From a checkpoint of a small mixture-of-experts model trained on Wikipedia.
Experts: 64 squared ReLU neurons an expert, a softmax router.
Training: a variant of Muon for the experts, 343M tokens, 5908 steps.
Below are experts of layer 5 (counted from 0) of a mixture-of-experts language model. Rows are named router (the router's row for the expert), down (a neuron's output weights, with its number) and show model dimensions 0-191. Each number is 128 + 24 x the weight over its row's rms, rounded and kept within 0 to 255. Numbers have three digits each.
After each expert's rows: "comes before" lists some tokens at least twice as common just after its tokens as in all text. This comes from a sample of Wikipedia text that the model never trained on. Tokens count by the router's weight.

# expert 114
router:098097088145107145125130096099153123124141115159097117101118104176073139112116110127109145149100147134096120137132124097162142153137132153104175169125120102117158148119170115113130138146129113107157128112082085110154146117081128118111149137161129130133115106163172111118117165158105071132145147122114150118142134129115093154102148099144114145142136146137135147145125131142125130146096124108126159170164132075088135133153151122152126101143121123159112106090125156094139145102049122162112108113164131106156175128162129118147116108113120123175130128149142134185136094142107118062
down0:175131163113122096105115128095110111145139119109138107154147162124133109114098114147164059108122139132155119151108088113096129157099101117087162152130115122136130116157152136140160164106126136110105133128145094149128105132121090163124129157127114099174148156123141176115118144120115159147116093127106116119128148147120135115163108182115175069136152146133112132110096116111125101101117128113112104117139146125146141138110164122176182066128120067119176152125153144160122180129114100147091130125121139093078158142090099137100140139119158147149150131133133142114136138072136127132
down1:147148123140143102138118125101130120110137123092154080114111171160135101140109180120120125122110139130105113153164100142172135130116149084155132101105141120099150135176070097145124109110102114082179155148132138167081151124144145136167135168149147096175144165102125143093153135119098142143115119109135099120124113168119079127130158134091126102141140166088157140133156150112132111150180112121152115114129160150112100153175091124121164141134140091146139083089131151172115116143139102135132114103138113126132134126129109161130111109141137149131097144114127129163113168124181132078
down2:136121174149127098128162168126128085129129125130119087155095179104135110134150119102144100153138076164161138117110077130126109135133135182140119106138134129124129140102132108155143089151148133123138105104177115089142158177147093115129116092083107117092128145112104123138130153074166149101105113113161163129100131145149126098115127152140117097158102108121132128142114120133169122088138137200190133106158148148144111164108136140153104117123112118088146136111099101101121123117099181138131125106143104093118156128123137109152135128078093142078131149125125112139136099096107126135
comes before: " ", " a", " \"", "The", "S", "B"

# expert 54
router:113104109112111128108178096069160146140144121153101125097125098130111135126094122113112116111106128187110121094112151085143134158132113180103175157100108092120166134127144112112113149160145078134135138101119122141124123111126108150093137153166156103142127121159149087111134143144120107149117142091071189125143115107120100147134138121149111149120109161173118148146128148157137103139096113104123152162119156114119149102140139107125107090144093107152119108149129158120140134110097116189123122118132129102130140097163165161145120140115182117152099176151113106167127083136095151104
down0:141119129150140168131160118136089149108116078130140144118117107144080197131152155136135106087131162152141152094123110128129139132161113125119104174110109115131125080122137113104129167129149137112150103162140165092112124065144125103146124153114124105145155092135126131155134147116118083136117098154090144134119092110120153151074164105160104153135132110127101113116136135134100131141129169074130143142141087139122098139134180148147148121114136122126119137130097080125161123131137127154137155116097117131077124161102110161127116165084108104175138116171066138109159154149154151128
down1:170114151123138103155117120108151136129088106134109122145123173132146122123139196163113125141130144139140132110119134122118124127115113139108127141156061129123150153146124105095091117110133162160093096136101166146097131146136135148159119121169172101136118163116133084147120129099113131170112175123133142099164084153126179126124114124178185109133113137116115102125117131118099142128131147060154125120123111153101111143123129147125162097190161093107166102134126133154125181185189137131134119167095117163148099126105126081134118131132114127138096152131142141129133134162115124132
down2:155125155147179163171129154169155081112121136125116142095150130104139113114114142087085107129157117148129134114087158080145130154088130126097083126148105119120146139101113130133138118152133126133132096173117113130121140126082124126087085158126151127149136144108098081109127156169155163143144127068099123167130170093139127105169133137143150118149131129143129125125154117100150099138153098112156156081109127095118095075151124171123108145108113098129105111143138116098133114116137156148148091113133149109124147149124158133104170143112124098103085110120076098181134102123152128124
comes before: " |", ".", ",", "th", "–", "00"

# expert 29
router:086094053146106121129152094096144124132158075140073104120129099165132159145114130122112087101120128173124096109107098109136162118161144150120155179123103092098168136123170129102136132155109108160121130101108135130154170111106131160093135137143124078139115101113125119132109162143114112140145135124098147096130128114093115166121140102149112160109126134156134168134121139151145116117114151110131162139136157112103159095160142106112147108154133099118132112082133146119126158089093147134124100088156142099106153091146161139142100115109140126127126178183117138145155082120112118112
down0:113132137081168149145119113103104147113120114130142146091113093157173136143163200137145117116142121111079106116151142080099144073095138123134149127113090125124132125142175162146160133081105155135148157129121135172108147109132120106131153128123107132078091137153123140115149114138159131139133122155122114131135139087113141167125122107113151172160134115093124127103154151144093121176094133119112130125104155172104138116137159116173111127113128166139129140099118160122156111115131121117107148137101112073107127138166155108178079151134128140119120085157159170096116132158119163095
down1:127109135162109140105106133105135162122120166112112115117173120190143130137140139082112185139129099141131155171100130160089102139145103132140121129191083137132137165140087141139111084094114135148109148114123107121179113121157117163135123138124105104114138124127133141154138164165122095119121138140092156091099121100123104121144107096153180101137159091122165163145127073128125142147131186144176103135144175127098128136160130150125155139142160094111143121146131100145126102094104105164096131115105120130161101163161119111115156130127152084132130123131139146127162156105097125148
down2:144121160097164156127139146131139110113139131106088153135132129102106130127099097110152115104097159152137139120132120126119073069085139105168112143133151103121103139129095176138175160127134145152119094118087152151140125149135117095176145140144141102124111146160155153130080113169084131113153128076146128123130110129157095081105119148110142158134137136155138118077091098120070125141127169143112109109157141120107104098145099101148155108091146127154134085164106125140120154106164122153162099159174114147123173103074126147138151135129125143156126118127153129152133127138105116151
comes before: " the", " a", " his", "ed", " an", " her"

# expert 74
router:094114094146078135097158099091147124091159109160112103091148091140108149116087147104111077115091126178110112106125113110148133153154117178134193180107115101109167134119123107110123168178149114159165148136118134162122113106121116159111132149180129121171104082124160119094144154116131106116122124112122165117129133128085101160105147104119108130112133120126128152157136128143169128146109094112107144135137142106091150106163140152137123093128105095158109126145160136147151140112114151169115130124167145115126147140161154122155094117130149135139100106155106152145131100153092109103
down0:151098122127098145107139151158119149095108137085136108078122113147138115127112133132162098144127136152108119111113116121127160106120165076155083137168142120156156102080144095098144087090119148175139121107107116129122125165115118130130093117145175161094088115102132105136146103125105168110124146136104093147132099149121126106108098121163119132133131152107167128117097124129126133153112147110138053132125135125106155127115093095071158083131174127104141127115077137142121113124157098116160178129085127116131141186116115138082110119096110140138127138129182137147124140148123110098
down1:178105153100157120100112142156113135087112110144151122108126125121125123145125133195142094127120146121124161138118149128106142140117138139120105111173136120104127173170154123120163116090155125141111147134144134098090126111143083144112126119091146135118138188129098140111146073159097152149109108169122144097173136123124133071178102105085127059090112141136152110100130132108106141140141093140148096090136139146157093110076151142153136156146145122089146137125152135143121091124137144110141143144149127173131146115125133125156114131132151134103107148155135158100168142102119180169
down2:132149153077142178174088141149144131096165098121115216087142112093161130156151174146147122143132100125106116146149065148122155133171131112139129141175143135101113153103167148132104077103119119108171152105119126138134118136127127120124126118114097105085139114129127119099111107108151128118155145144091118190131137118147142075105176115108105130173126148132144127090086131115165084126154140115137112149099132109135099149122104139128134129104140124105115147171145130145091138129140100106101133134129129121107121091088154121112144097102096098134127118108123140119136098147129089114
comes before: " |", "ce", ".", ":", ";", "pt"

# expert 65
router:110063089138083122115151107088143157124136109196101095101153085170099181144128121139098135100141158148095113119128085104129141123139124161101148126112114084092160108104160135098140128164140102134125099109102122125153146130124118149102131121157155110149094091118125147119115181137117119146146131120097152116120122107119120175137147128139108135119134131162143142142143160139135112108121104088124135157163128128082142095142123104129155087140120126121097093104129157102138176128088140141108128090135148095142165107142166165156090103119152117136115170123090119170133080116116141111
down0:095135135108110164106122146113144160086104088139131111102144110130164146150160119159108133136150121157088131115135164121107102114140111096146174130131118127117128108157119156165168121128119133106146114169100180107152120138152128121124081134127105137137135101103168165148138190111153149117112129153140117117122139119158145145135146146158104110135108141141130103120148117116161169146159151146071095148160086149140104141132099120159143135107132125155048131126148135135128130128114053177150074113172084150151144134096115139126137159121123141124095122079128107073117111136133130129
down1:151103118126145114093124187114126062098136123143093095133156130163128146144186122144104153104168149061141138129137109150135132142126104141129096126141132158104137128147105115106130083168119122102103118108160123078114157163148088126130128107096159137125120104093172132183128128094157165135126123096156164121084105145127113100137170139164154148137109090130154161077154142140129110103143104172166140145088114134136144133107139125133115115147130128102158136120146121119134108147090173131128128102119151123150155114148121156162100063145092099121149130141142108141114109119150140128
down2:120095050129119102090114150153148126159116189104100114155134094167167155130165142103152141111141151131131135125109134118095163137104132083112151173135117142171077129113114106164111127094099102155128145158129147138163092117112111091119164150058081155143160137127102154141143139125163125178105115127105119142141115143140103112088127128143125140113167131117133116140125114112109137102140141144102142103114137108139142111159174110102141140125139109115079143156182158131146123150113135125140088081129139100152147139150127150102102090149130137100153108151099137138107159157133129129
comes before: " the", " a", " be", " 19", " his", " to"

# expert 93
router:116111101119102140128133116080192143137182106149094122112105109151112142112113073142103103135104153143098092114098144093144134124171104149113188129112120096095125140118134132112119165155116107124174154151109136107136166131081099158092158172147111099163137094162137093072092140137125120155133136089095150119148148106107092142140171102123130148122134132146139131109112156164139119121123120126096143133150141113134150070156149098137120094142136114140103100133118139083095148135112147125141158119168181137123126119143147164138112140112161154151104150134138100169129102130131142102
down0:146146095153109120120197126101104141115131141100083155106097077139122157127129114135120166113166122142150085173127128143167101139170109087127125130121130146117099123117133140121153113143137136122110144159182166149120120137184118144144176134142129089155144100115098123122136098130129114132126098180119091134100121108142123116108115124161139083083145137131105148125131108127108095152160113122142107195106079106159131145157117125122096142141152105107107077126140148094147115114144183143116144146168172124144164148128145163132142161155140131168102129132100126119108136083115124104
down1:142167139158110133127176150098122145113141097134107097061135159104152133117166129128145114103139118140180100134102124117150179149174122115134100117142098154081134152068156134104109153125136162164181122145126105088121130115113148113117138114174086140123091125108167138151143188100169117113145136115134093110112127148139153101081114129117089123109121164092118102139119124099101150114158157159113097084113128149088138113123171136136150115128153113132119108127170160137097134162148130121115136125112099116117132115145144128102112166111110151145132107156133109129147117146181139091
down2:117163094156150160143155116126130083166119135110099164151136125141116109156125142117138144110122099087107130139179143140137130132113122135162172118159159137132146105096105171138131122154118115134126143089128125111156134084127146173094113083098116096112122107115111142122121107101097148089116086130094115163134149165148113127169151123138127125133076144122131124156178129165127138132132063142108137123156125159143138128154108085152133178172153165114148118139101091096129144151144165096119093154162078121116157090115101135110149094141159114106148118137091097134130084136122097123
comes before: "ing", "ed", "s", "er", "ers", "ition"

# expert 1
router:092092098111107152095141095113160114135145093147110090103149090157102141138105101112107099119102131155111113098100118088131134128146147160115175159084106082111155151128156112118114162155130106141159148138105115130159151111116092150119165173150115098162099113139153118105115156130123105148140132089100167105137117107114139177119158084113113138114128160132122162138135169160150114133110105107094139167143172111083140124145148120113146118138092087154102095141143144109135164111100130147144142100145151102151144116155158156167116137098150147159097163155110106158132115158104142103
down0:109115149147086094146101129116115156088082150096110103131136108106145085114136085152102158131129134129125095113119149128104112139122139157146082111127122153120136130146131148136187150114137169125106126152132133192084154091141126132122142129152120102097133131051098124124082122096127153134157136153101138083130155143154083121184104112137133072076126145140161144138112132094138109083135119126104133150083167144134148107093144139105113143107148136136125152076113094151134132126113164110125154128138133125132134154138145121130139157134092151172128102110133160119100108172154136153
down1:157140128154040156094112128103163136126181155178099131141106145123116113179097126139096131096127145139152130141103107121107145109136154101105156152123160119085117148162146130134112110104120109134138109114164114115165069148134159099113149158107093118108163157097145139108140142112125114127119131103154145123125153120130155113137114114155128108146122126120092119114144122147134158109136161101129091151167109113125164176127120121123161129155082117098105137113192160163141106162096124141126150124075121073100116130117095144155154160146098155099111101142121137132096126163123150138
down2:162158134095121137061138141125104091174112105154157128087130093081141129133124124115152118113139123115132111137098113135095116122072156139113127150168169128100135153114118146141149127150127106178120155115130144124118142122170177123148117126145117117109126148147117147128160075144157135098096097143149090163131120154096121142089139136088131098133144165152107129119141126131124086152179116108125136127105094130114100131114146112131148124087109110087118107131132124133123151139174124083179133096140138097170087126132121153156158156081192152148143079129103116137149095139151129137
comes before: " |", "-", ";", "ure", "o", "ight"

# expert 149
router:080118106103108128105186119088176133147140091169105107102126115143104155134099112130119098119123133157098116102113144112135129163141118142113181147088095114109170163130141111121111145134155081121137152106104113146140147115107099143107149142135140099149087128159137086079122139168098093143119123098092178088143119106103122149140135076150112145126124134157134146159122163152147101115098113095121133165151142122119146102141140119099130096129104124160123079155124155107122162125103111158100103126158144115144133112141151152145125118117168114146059145143103102171127113146112156092
down0:153132162126151085156162114131167116160132127159103135147088114120094130091170161115148154116142165150097136123125118154140135121100135082123155148138115109134121136108104127125156094109137137142136142116136155149160143126160132108122114161115132098120151079099140151133067138121126119108136136152125147161168147101167106071118110095166120109124139122114090099126130132078135184154143142084124139135124117139150117093112173102084134113113119102140150129112133161173175120125140106137167129095129145083110076118131125061122134133098121134148117138084106130150119159096075146125
down1:105140147141132117149112178093123127142133191132151116154109140086144139131139161128139150117110119122132140133139119122161117081124113135119143124176070169097138185169158131191132115146154146133114133121195120129136133114129106164153157146122157100134147126101157152104135055113104096114099162145124107188115088133148092143164121161133095124122125144113149144138133120127166093109102154118119161155141103168136091136102157128137110118108118104126121128119156133155175112102127171117133152137116122154143136112108182098135140119169123147140150133103155154137133128128169121092
down2:169125122096142171090083104133098123115127110093134110135126137124138129172135124126128135131135135140140154110121122113107102140089102084101115143120156146101074177124108136169162115153136140105138132128096118115124171128140103133102165153150175143091172162138169135122140140139159130104137178105133143147130102169156133134106116117125084145147166131071167116135132115122100103095096193070107094116111116157112100131114144110120171132125153133106123171100104145118114122105093160157142169118137132147079113154103106152137133125152137089150118124151144144121142149115109175137
comes before: " |", ")", ".", "°", "″", ","

# expert 115
router:116107106146097124107143109113161138130165101155113060106135099144111138115117087117076103127084154177143122095141118125121099129119120140114157143091108106089169153105169112086133150134125073155144134122108097133126148089090123150090158159144145106116109110151127129121100156147125085148127120126096175107143134110118116129149161092132093125133132115141137182136107143158147116130114086110116143145178155090115163109117123113110164122122118111135109116123155136095148136117057146144117095134142159085128144100158136134146119126117136133126130153160115128150167091127083131077
down0:074143168140121114119162131107131154105148126090102190126139131150139108093098125149116109127131120124118126092144120086108164124158132074120121164109107121124102137137137161166106163139091131130152120135121128109142138123154138136153107119144130192159093139127136099112124141150110144143158125155126105094065128162141135167117138099142090133147130128078108089152092076171159127144112114143139157110110101150096142110131139125129148120108137153164117124118156139118135150138125128103154126111108118186096173158119181150115095144086157118109145131181158088138164152139138158127
down1:132087140158138076102096144086105118151152162112156100166192166118133122140138107145101119131164140153130121133133153082141163123154098138103118098115149169140147117131113137109137133098144173103121105153104114136167089134104109116121137112152101082125108100169143159128131092123101088113140117118100139102156124130153093150127106154102103127148143155167118123168087144116090127153101110094137108110113158094080163137111099140149110111116111119107141124058133123166066115150123123093126122132121126122139145145129076129129100122136120163127112159138144121112138094139084126096
down2:136146147101159104148094126114135090146144152111119147156133139116131111079108148150090139118148133150095126148102107145120125146116078091159096146105099106149114140144117132096154133110140087182139082141115072097115131142131151127104132185092160137127122106160104121139067113101125132130152123132195119129103141144108079115154135097108087112119082090169152151113133119107147132114177132156156108105143085085135159142136116111142116123157134054122125120109113122156113104163094140131119118101107130145153109122136139144116095107121156094104155140144117137097134092137130117147
comes before: ",", " |", " (", "'", " and", "h"

# expert 121
router:103096091106103145113149106081155118117141118154101120081146107164105136130112109153112102116101137151117129112138137119150153140149145127125185172106119083117141127097205136115152146165126109142149127097102119115129164094090122160116151161169151108164110120160127117104082165131095096129140128102061152118134123107075118161124138107137125127116139132148114148114108146155136107152102116096087157157164131132125149088162133117140168108120126120124123108109118153107103181108088130139150098119152154137135160090134167128153102139108156130123094139146114087153148110144122128098
down0:157121144106157147141133104102093113114111136137118188112169132136138124123144129183161124160124089126130119135115139109137140097135160096145109127159156116124125125144126118144162091118106145140101099091128150138107167138132152111190106127212130116115098122144096115104079153148157123122111128158059133184134116094130102127112122134118171149155131123122118158104120105083105109155138116136116108158152116116145149150161061161125148116132134171123141120129141107132147100096136119130138139127117133137133129151104140105126162114103149154143106124079155133130197118149112133065
down1:099114124102130138119115144075112108152124091141166125146113087093099132172145132130114146130118132165114086115115163124157085084133160155127098083142174118137162095179126160114104113115156130128128151126143141114156141091114131129129122111107121101148098154116151135111093153122161119124138102145122137063132135084120104135129142116164112126108107128118170123124122110143128108119138170117110150178194131135127134154114142119102105095126155126114119116096158151157091102135134096116132138159112155166134100114171120070132111118154111148152124145135167076098152127177103168158
down2:140164167130163130122137123117122092169133126124085155169105168102121115147150143094147152129078158153083128107120153135096152150154108110129137107119117143128115133108162134171131128111125148136121123073128088110113144157101134132119151163142094109159160111087113138165117151155077141072097111137134150155116136116108137110102146134125094172120127127089136130105121074148108160148147163162127137154191113130141093154113135107151112135136106098128115136152084160098131116119123131136141134171141110130132173154111099122103111115135063113124180143115108103114105154109113131174
comes before: " the", " a", "out", "in", " his", " an"

# expert 20
router:097108105119105160103141094109172148131161109161105091098132095151098149140102099110102106135097152153107128098130112099158136112154132153105168158094104099098164151107152110109118156144122107149160155116096100139132134111096086148096156160163114104151097097148144105118135155136135098151123127107098173093138116103105130160128156091137109126129109134158135166138106166163160122133097100106108142155156151098097153098149146122090142097134125116135099104121152154110144151117093135159122126111134166094146166123150150144163115114097160134151093175165114111152147101142113134095
down0:149139072172128118120132152164106110109102126134100149153129132098156136101142148121123126127100144120172103100156118163103082074105109097099141142151103128124146125118126154127149101144163104130095111100105140161147093158163133098154116144129131117113115109176161140133115175094161102125107129110117139129120161109089134108145135069102127117128103126095144143113108110091115145135157124165094105107099131107134094093121132176166177149122096089110130112065151128147130173147121135133122113133163129116091104087103145143162100153080116128099105132094127119137128120135118116086
down1:144116138125113166098121145124138158113119102123114120147124110161143140111139174096137137151121120141144150097137132127130071154141133117136135155118131162176126125122097110122100116081114128118168136178144136119157110182147144119140087169082132134117129132109123120139147139101114167141111173153163156145133131138101131198137199124099112096162129159138153140133154105138124125158145127170112138108086133151143112104101126127157117125138116115107151145168113182097128086111113142121119074105120116115178143082115175121141147132097094099136136135099114140106152092156094151174
down2:128129120128143097078162081160098111115110107127123144096114123141113116131114099102120133100142142145119071147134123096104146101144099126115140114129108108164105121186149116122109108126126169094137073110162172112116095147094129138135152124100127103134110130130102136143176143146133146153091107075117098127082093114096102097121121125175094178126137102116098129142114139111117133079087134108098141141118109134131106129089155170166126131083092114156138185154089129111160108123119122148107135084090121100122135128140118115157119102122147133119158086141165129088147144118109154131
comes before: ",", ".", "\n", " (", ")", " ="

# expert 159
router:111095104125114167124139093113140153115151093155090108111137082175124121131104123110132100112131143139121134116133130099147143147118161163143166146103095119095181136116145117111146138145127117129159142112149135109159164111097127131092183168167143115138126094154148108104140192107118068128125158147133151127127130126102102164110136111137071114135112143156100134144130176143142112164109094128124110134174147090101173101138111146124131078148127100146105135107143159116104167134109115136109139139152151097175154094158148173146129145111161160145123141142105128137155081134115123080
down0:137160116128120184101084140146089142105115122117111152157130109137085131130124130116146178130149132133151141116098136164126147111169160106163113096064143141132111162119125105149148100101091109089105139103155152146156146146156124141151177120125136127133169147120118141168130126120154107098133095113175074086131098106145110167135117079064113115106172136143128130141143145142145099147136126154088115077123103139144155082125120145110105139156149119122143126155129113125134127106146090085102125101094113143160143141131161134136113070116177121135112107129144117133105140159145141159
down1:164123078143147123099165147197114113155132120088128123101108167113124115118119138046091117103104116125132082153136112144132139112103075130139136173097119129091113129094153139136152116112156090112127133128135149162067131140130117080141085159097137110121120152132102114127149134163113144127127153091125104129133150109118135120174177102124120097141132115113135119151129100105155126109156147154152144174097122130135109130155156142120136112148108167163101072125167125128148157143134116062132143105122147116131114142116147129146124111104147118080077147122116159155139114163130133122
down2:094146151102134135100100105107121132116141123159125137136124138103112099101165155111139147129116166108103144175141143109174096146156087117153060114130115112134141145128160077188110102100121076106124105145085121136150131118117111128089076173092115160143171135091138141166150111080154112125118157187114108125131188132154154081082129114122089129119127141132094124131113132117115145129136094145122110143120140142139106187125145097141126138139105146122117141150158129148135147087092131110104090148180112121117115151138097128128101118133124121104123128091098162124117138107114121141
comes before: " the", " a", " well", " an", " August", " 1"

# expert 25
router:105064082118107152125157113116150121126133094144085112081120110146142126143088102117130109145100138148114124115115103106141097125121137141134177147112123098096188109097138131115156132162121111158162124120099144108131145117119127150131151137170134103162095126137122089102102165158116101151130118100100152091135147100110106123091135080121120129110162157149123180135107153146138099158097116076116150135152142100100156120147123131132149094127147127174121105110112134094122179095106152186147108112164136119123167114159177132154117117107158139154104139148125113167148132129111114078
down0:104144108151128120117111102128135111158147119144118208146127145092139102135122127142124138157163106110153142134187127125127155112126110102148097147113109200146135120056113143134173137124088126147125121137129139169113088089155152150111082139133154147146079127111150131142109108125151136133123136152101140163131158133103124137107116130102147127150111149119143140117127132168159119148142109087102148103183130164098096112156177125081106120123123156092111110085153090178134138138138140120143130154134129154153101116129095169115158107122148147121079117100067114140128134151130145122
down1:124126164138135146167128151146120120121109128118139153081155103100106081170093125109090160130137126114081111117113130129124094156157142098197116085139106103146134124106118109128144140146135175129136151108108087127144115088129118118117132104153107092093140083139143141112130076132156119140144157140106134141122119136150118110156143107103129132131110106147161076153166115118105121141100136127141132098113140097127104136104142181126124126114101075105096134161133166092134123064166167130107125117106084121165135133140132089101154130160113135149147108113130129074154102174174109146
down2:130086145082107091132094114104129172117142126138122106134077101121138141121128131132121129144152142156095143166086124099156148104133154140104135130117092111090149105159137115132118123115103153150068121152116133161124165120134113142110142106126160134093113129103117088112152148149127130140117177128121144145169115132123132124175143141140127107145160117144083116112113121118139093120170135148136154109155120159091095115081093130078127091162099115151100126124109131129092160119155131205139140081142111139143107113109148142125072140164126173114153148159119186111136160148105129167
comes before: " the", " of", ":", " E", " a", " John"

# expert 43
router:081086116137115123111133081101169149134174096152106094088130096141097143130103125136100107126096127161107141107087135091154126161157132151105162142090119096103166147132146100106113154150111116090141153135121110106089144102096116155095163144159123068161126104124135118075153161142085097150131095116095148116130107100077109149134150114170112124128114127149131123143149174144158121134101133126118148157117144106130153121132146104133112131141122122129106089141152163109129136127135161170117124122138155108132140090198152122123100119099135108133089130162087105142143108138111135092
down0:118173160112102086083129104118105136101124139158117124148144110121149122110112128095124128134127131145156142078191130119103160166144121125122120155143165165084116133110134139092142126134151119119103084178125137145119120132118130127139172187091173101136140149149195104139159102113131115093116132116138167145118124147126147104109126110138139159077133113136126134108162134109095137094125129150114105127111165156148093134119121112082130144103153134096101124150164121120136107100149131140104092101125096074146089137108112121140145110140150140098116161106121089199123110112077134151
down1:124175152102157104139124104118106121120143114117120166102097117095083128152179153095068099135162112157101100106115129146111140141139143104148112076093100102129139138120156149124076142122126165146163117151124135172130164149146077125136104115141154126146121114102101127137100112106117128152200142150125100160166154114126114128131098115130114115093164142154095128147154087139134134136119149087090106140101167125152091141120123146148121163105123118141139124110172132141194140168122112138135120110125121127149143117165110143116162170171103143132098119114132155116157093116143147170
down2:151174119135098115105141117122181094173156132125124127119104123163109127121123132136060153159121169102100167096130147119111122151137134103142174121086132093102162128151166107077108053145140152119130074104145142143141108144129106138075165129123144129081124129091122166109100085132105111130140136127101143150120116143158120088141119087100137143092107105132140097138152163148110121127104097163132123081129103151136126124120123129155125142127132151113171131117124138114120116144146128129146090155148098135133087148117127138167096075166068141151129133110096128131121130125144111120
comes before: " of", "s", ".", ",", " |", " was"

# expert 26
router:108095110134117137117162112116150123149148102172112128101132101167119131120079106120121117117069149139116133103119143118172135121132116144137148166084123100104192124103155124088100163170105118134168149123083117156148151119088111126085147147137124107160086115129180093102124151144150120160149145140128141079160117085085126125138129100127116139150130145187120147133142181141137109127082095129118115120136163108077124119130156139119128089120141127142093109163115145109112154144093141163112126102161131117147161100150148111158123110095169126132104120151097124132134098135142135084
down0:133113098133103129090134113134121170138076099090124174161139178120101117114134134128131126102139107111148128142163108121102135135119146135165107116160120134146109116132143148121140114118164144100091141145097125149112144089131139137184109109080136125124123119096137124123116158159109099107104118145124102136168123157144104117117131172134116191130115115059131172083162062104124132155142135163128138146170130147121081125095092119148129148127108183101126152142122144113098132143097157109120126128091101103119127141070124090143175126111141155167129093127137141116128149177116141102
down1:149105153167093090114168167126120119116094119138115134158147141152100117187139141139148142137144183103114121161147137123174138148095113133153161093107151115129163101101114143159096119139118138109173052156139119147084156135153131162137129124093152129138121134145141104135122151092136142139164103120109129121113123125109126148180139140137162132130130175098114101128127126094148112110131144149138129123078125129134129075141130172123104147104171124100148154144152107097097116139122121105134114138157133119130176136118128093073133106109155146083144155150193103112153109118099168121
down2:114145160109124130122128162111160128116130098130125104111112120123126119089142179150131110145095171129129113109139143128121079146162116144157163133143117102131126099117111116142119168147128115168113100093122122165165112149146131127112125131128154150108144107144108126126134153137096085079143150129109203115133135123182148121150125123128099138150122163110130142133164097147125140146139103106097066113117142157131165089126106152104180135121158153078151097139161149141138137206095151146190133156107128116143131149116111125142169120125134141089132092134098177135093128172157124112
comes before: "\n", " ", ":", " a", " known", " is"

# expert 83
router:091112094140089148115164112098164134161136101199111106107141084157109137118091116134103146131097130150118112104114143102112142132140152134109161127100117110103147178129146083086129157149138083111154133114115104121127142120075110124129149153134144107148131098141131121090100176145135123158120137142121159118126128132091119173152151085161136126133123126144126163145124134143145150113118133103112118142133135125123154094132164118108124111141075118130114071131132155128143173085103143125150134128142146087146134127164153119133084129092157150148084156150115105145123058107086141069
down0:131129154142109162138144098163113141119108105122100074105170128171173142178142128114117137137149140107160157107114096129126115134138117134090170172127104164137132112114171109127150085155161141097128132110141103157101108108151109114089088107134129141122097165131161164118115142113153057157119134097129146135145119149156122090133108180118139127167107165123123115138135117125108156113161147115130149154116142125109164080114122165115140140153141111123130162147114138140106173132190089159140095123153127129144119111157101115139148107195114143123113157131181117105129153129115124160
down1:140148164079114162118133141125155159089106128152127145094152138107171118095128085145091159130123113157086094148136124131109126168103155091129109119161138115078115143121114115138180160143148150139142137165114123161127132087181156150119148100138155134141141150175123131191088092116104115141131125130147113109148123171110159134104124099116131141123143146150136146106132157115122115141154155141122076114122157117132128150111117143134118126133141144077146138165116137159095115118131186131163122115125206136100127141152133158135175158126159153109117159135119120188120117141143147095
down2:143125148140091185115128142132067105119156102177135114180100096141080132172145122164121162096140117109137102133119096167165140095139161099151148143126123146129135092140126088145133081112137121079105145117141118144145121133139155110100132139120140164124137104101160099118136146145131171166120162122148129142058107081145121092142155129123117116104139084157138141144132141129116147106123112133151162133130144138127099175135134142120111172132132143122118139119168133119134062123110113148153115080134155125094069146182116135149153123102159147164127119122137123095137113137162113126
comes before: "s", " ", " of", "ly", "\"", " ("

# expert 46
router:117128098102102136097148090077132141145175113159109096088158078160109137138083088139126132128086148147122129103140145100115125131148122150087156176088102121088146117111173136103116154132136093166175153095105115133170155138105101140120165153138098111154094095137133122094114159146127086145113102138105148104133086125131117144142161106163096139129146126164132146151105152150146135122112133101128127168137130085108163119143141128127123075125128113130137111133165136084135171100089121161130129119124131105137141108167157140163116128083126130150090135149131091141151087147142134117
down0:180145136132128116182158102127110107155103129119164107120144149096115119131088138157145139067107112162098119166103151139123144113157164138138148120172156161145090104088096121164140158098118121100094168145147121096144104137126128116139103111116124106092110119146096111132163146104120109136125121120139120152094144163123119097131147166117114144067107090100145135143176156185127128124128126142165088141117135157118135116143137117140103161131098138157060170155100125160118126119121163145143101114160106149110170088128122149110108180143102157114146112112131124148115148108119150118
down1:107165106142139129150132086139117102099155123141123158124109123138136090067129148091129116138093112108153108089145087116113089126145129115178158114115114132139095110070098138162155129134141161111110087111122182165133114185095138140150138145130117155131110110104126151103115132147103125144157169125176118112071117109104127148091119124128092129138155107161123105129137111076087122099134107157123162141118135136127134112147124134125120118139088078110165144153148114151152137119115120134149151103150109141150125125088118141155106124160092113183124116116095123189119151091132090163
down2:143124165137080127148155083091157120120119161136090119126163094112134128101092128125150133179086122128127143084161109150108114144111129110146108165094142128129086160147133174150136083116100125136139154117171122149153102107092137075148106183102140088148142109131104119109086177116126116148089150129143097123103127061136126096132101126083110106139123123155134167147121103094171153166112134117112117172105116105127118117165119143093166105115130098136138097113126123147114094157151112148156122131121142138108120156113117140133126137109138165144091121117115118101155099135139104083
comes before: "o", "s", "ster", "tic", "e", "er"